From a checkpoint of a small mixture-of-experts model trained on Wikipedia.
Training: a variant of Adam for the experts, 622M tokens.
Below are experts of layer 3 (counted from 0) of a mixture-of-experts language model. Rows are named router (the router's row for the expert), gate (a neuron's input weights, with its number), up (a neuron's input weights, with its number) and show model dimensions 0-159. Each number is 500 + 40 x the weight over its row's rms, rounded and kept within 0 to 999. Numbers have three digits each.
Before each expert's rows: a language model's description of what the expert responds to. This comes from a sample of Wikipedia text that the model never trained on.

# expert 41
City, state and country names and their parts, such as York in New York, London, California, Princeton, often after in or a comma.
router:462492519493532480543520520573513568509495492470534485552566504514481519507541481493459433478423436531521443477531481620431476494460575405504501420545488500510486495532491474507450515544485543457508510516537532517547466493550556502519516476514480429509477476520478435563570490536471583463537549561523523479553489611503569507500531508498433423437448501440496542447490501545479419486569489490483546470486491451483492522519466547474497541531483464513545409557502484568418448482541450
gate1:517520546483437495457491449511538515538506450512480484469494473514491455420482483493473435517493474466518426537445488427568503462556403547531566524424534451570574525489450600506508498447468426517492542502561533475548486562454495448525511466515555514542554517413472438559498465386484528531499440463495475445476528484493500452558525492493514540464513450520605463502517534494446467395538544532513497502526547531484453536431527493491488499453511514485521543504493470519487479524500490
up1:530518531452533485465572522443481473494509388502476527446524483446503504559495581476478451489520502459501519435526527540453547561527492521482502520499446488547405511466483470495412539554496524533502482502515460484503470539471495534503527491458424525413435564458440524506485458520476464487411514380508485507428448490527498485470481495501397442442525509484474554570537484506574500505428474463537519389492500476465486515480502514477505548473491573519519467598510438551531454535500542
gate2:444471512518493543533517466462549524493540500536477479480462458544427468507463538491474496431488513538540498523477503541490558513501556458500507483505458453611504515499472508539539461554503491481401544527572531569513507542534564524447500495499579517545542566472520546498497497502472515479458495540484482488453558515506513562532463444549545476578542489510532406542568524542526510485486570475526494473583485451521475513487513489531494548504484491486410485475478516488494528514487577
up2:496550458492497364435487428528524451534481559477488481483577492476547541540508459470518481474516553465535501537518469482518441558471479496450547488461484554483463501461492488480485531483499490529527506499445554523481471499468440554542520508470422462514499497500471401501516466442501544475526530424529564492467531489485501521470480530527425510471466506498390467507446451520562459558521530524493497496461452525534543517504488447574512453431530512499484460473514526484519539454451394
gate3:547431524491459447518544503456519422470444538480555510522408553476593485490499490472417501553448536473549481480471453541487495567508493506461500529484545542469461494503545467434537513477522504421514506510520424544438513460518498465538447415477443473532493426557458493509535505539470485438530502514538489511512561542447488476517503403490505476472470493491422520450537462474526514559485473481519498488451516471467525434531468523528546500501482413435513555547583490483525516492559457
up3:528507439541430531517505509540444463541522569362444526515493443486491497497543474499484481432439411517532561515521502498529464512501525457453466475487434547444587534525478520492509494497487455508467465454444456493573505500461448465455511506359527528487515579454513563489434506496510452408512528488443480490457523569515539541539493502478499527479505499464506521507450523459485509475547519480458469517454458528549469500499453519525451526534497495578537457517454447469459503489520493
gate4:521532585511524511471424482540533406509535503467476465537525470506518448457504441550479453512546553491504505504565471454500505475562482507477469497433466476528437395450523540606543478452532475491506488576495491490438496516482507506553499495545462458532521515483514427472488533451468487550501524526461511486496499478485465533522553430540501462521515428466516547457594530516496527523551447536519496492442515539481555454503487512524479478472467477467478489453529498535432481510531511
up4:483458471462527464473502492524511458467422582497516543482555548529502466555466517470480449493527499546468515437472494490478500506469472535506461544519509475497498525543505528448461505512465552476500499508513499529486500503520475456505499477520515490440493487473516562443578482536551550582549449510491528509567463478539440432411404512474535525513469443475469584494465472502463512540503489540444484446478487510458487503456587503478586521438422475513470505507542518431521525546439482
gate5:494538503479447479550483539602501519475462445555511468553437498402496435512545471446559488458576502465459557492441472504465498468612541446461536537494480524504478503462452598519509455452519492484504550548538492521455497458585439493454430494498527482530537580476472581525515533473493468488475479521462524508497493474515512493509561425435482541536508498508470517489463475517441469436511494509498487429505472542493473489487519487475506571476429439495514500488491462504562488498439472
up5:420525562462519566576465569574483498512468416523584501565501554535471527546571498512501488478495544454461509497445511545559469529532532498500563516479506554514483536536501502523513539502470493455539514443461427447459473525554492425463434496425515484521498484499501480462414501515442509461467463533582418514526546494487472482558561417518533488517443460477489461458495581593450496479504523624500506518547496520523403451556434467487486453497470485530527505541464492497567504553478443
gate6:522565477499521494524480500522538495533483488454408544518519484465580509507462471467502542485468430535499624515473494545491536523481482529500540495506551477433522524422446517455474492519503402494510464503451556551552565528587468561526481430515504531486517523485498507547505507469515475460477573478475478481559473479499496524493445469535453440473508393524452536510501475470446555524481449500503486481433505444368491446457580489526486512513490502536477532527549479500423498540454366
up6:496555429514489425528492422535479470547493490479463498456462451439508480541560500468529520490501425537458545467498406496566513450526517488482520480537480460426553510471448507484555522539472488505490516518501420561508525509553499494448454500512447519595525576474525484520444421474503542464507526445500430558474517533484436508494426467543457533438530477491497491524561411557483533506478480447472525509449481531449508492450465464481483502544501506490536502509506506508505405465502389
gate7:410477564496545535441499499545470473509533519514487557478559577434533454454496460523498508564492516525519420547514544419495515463426410459462519467540513524511438548555506500530444434475509573521514503548429481467488492470512498435513464444520450473558518490494513584438527531566481468493522503575516549523510507444549585400495532460589520481533513450489506570542536501506508536443468544498556402485574486420486493533503496497469473541484434464514465535516516497524500531622414556
up7:542474483465566461508462473514534425510451538475542518535478493496492594543501509530490472482452490474533532516552484478492502494533472488428454493489519485472490473475472543410456559469433448509505450469463401538472446540547485497494489518482432531527513456520510531509516523482605481539442477467511510479451502518497487413422512466502503543472548508499469498485445501551460494496518424536502542538502458567494555498655575515521454464492480537519504497474510461474530424485468458
gate8:573440520537505513473535443442519464463562518540576494488500508541509533424502475507476492533534448499507445503434546482474497525493480552505493546486536593465411478464508494481419594465404483520488543478473494477473522509453484496534522466536568529480508486435475504498538430438508468528403576543466486506467513508469584485516513412508517532450436475524478564609558482477453537519546450509496510493545526494465504533543524534526536517424414488503554452446495546480553564456485480
up8:582495502524470459538493484472491534500527500502518498481491481532531495451453492487465419433491513497473423479469485401395548514507478480441443516517520542545426516529497571480441534477544476525480507486507504520529516489461479518485560512477490513485492546427458459547535523411565416525518527455480487537452521492483467493435468513534508533485470502535493569554501502466467534423406480511476523498521498461542502505498529487520483567452413570523515511474463481515513501518521503
gate9:451494392543514495494514520465491416528433523441462488559519496511487449497526482544533497456455417566525530507527527448488530515464557522531541483484431514523476535531529504514515547526444539435524494459536556617489443482505487601520462507424492470495493483502514502473375512549491516446541526501503478521516452541548458583504527538495470515535485594480495520477443468487508472534531461510422517490510517504533532434549458512448540521528547506522512487530457530473480534449554490
up9:440445468513463512411494558539515490472508514515453496489567461518519434459603469477527514503571429521484478501523474509547508524509490565473487500464458543571500489390479540522436502512519493513553534486475479486554479534488521510533460566483508457502452504494476487534514482513522432498458515594468457561572476511536544601478423499506473402494533535474492567503475446503560421552526494584471468538462491527445548559517567474529504571423525515469504546499594540490500458497498493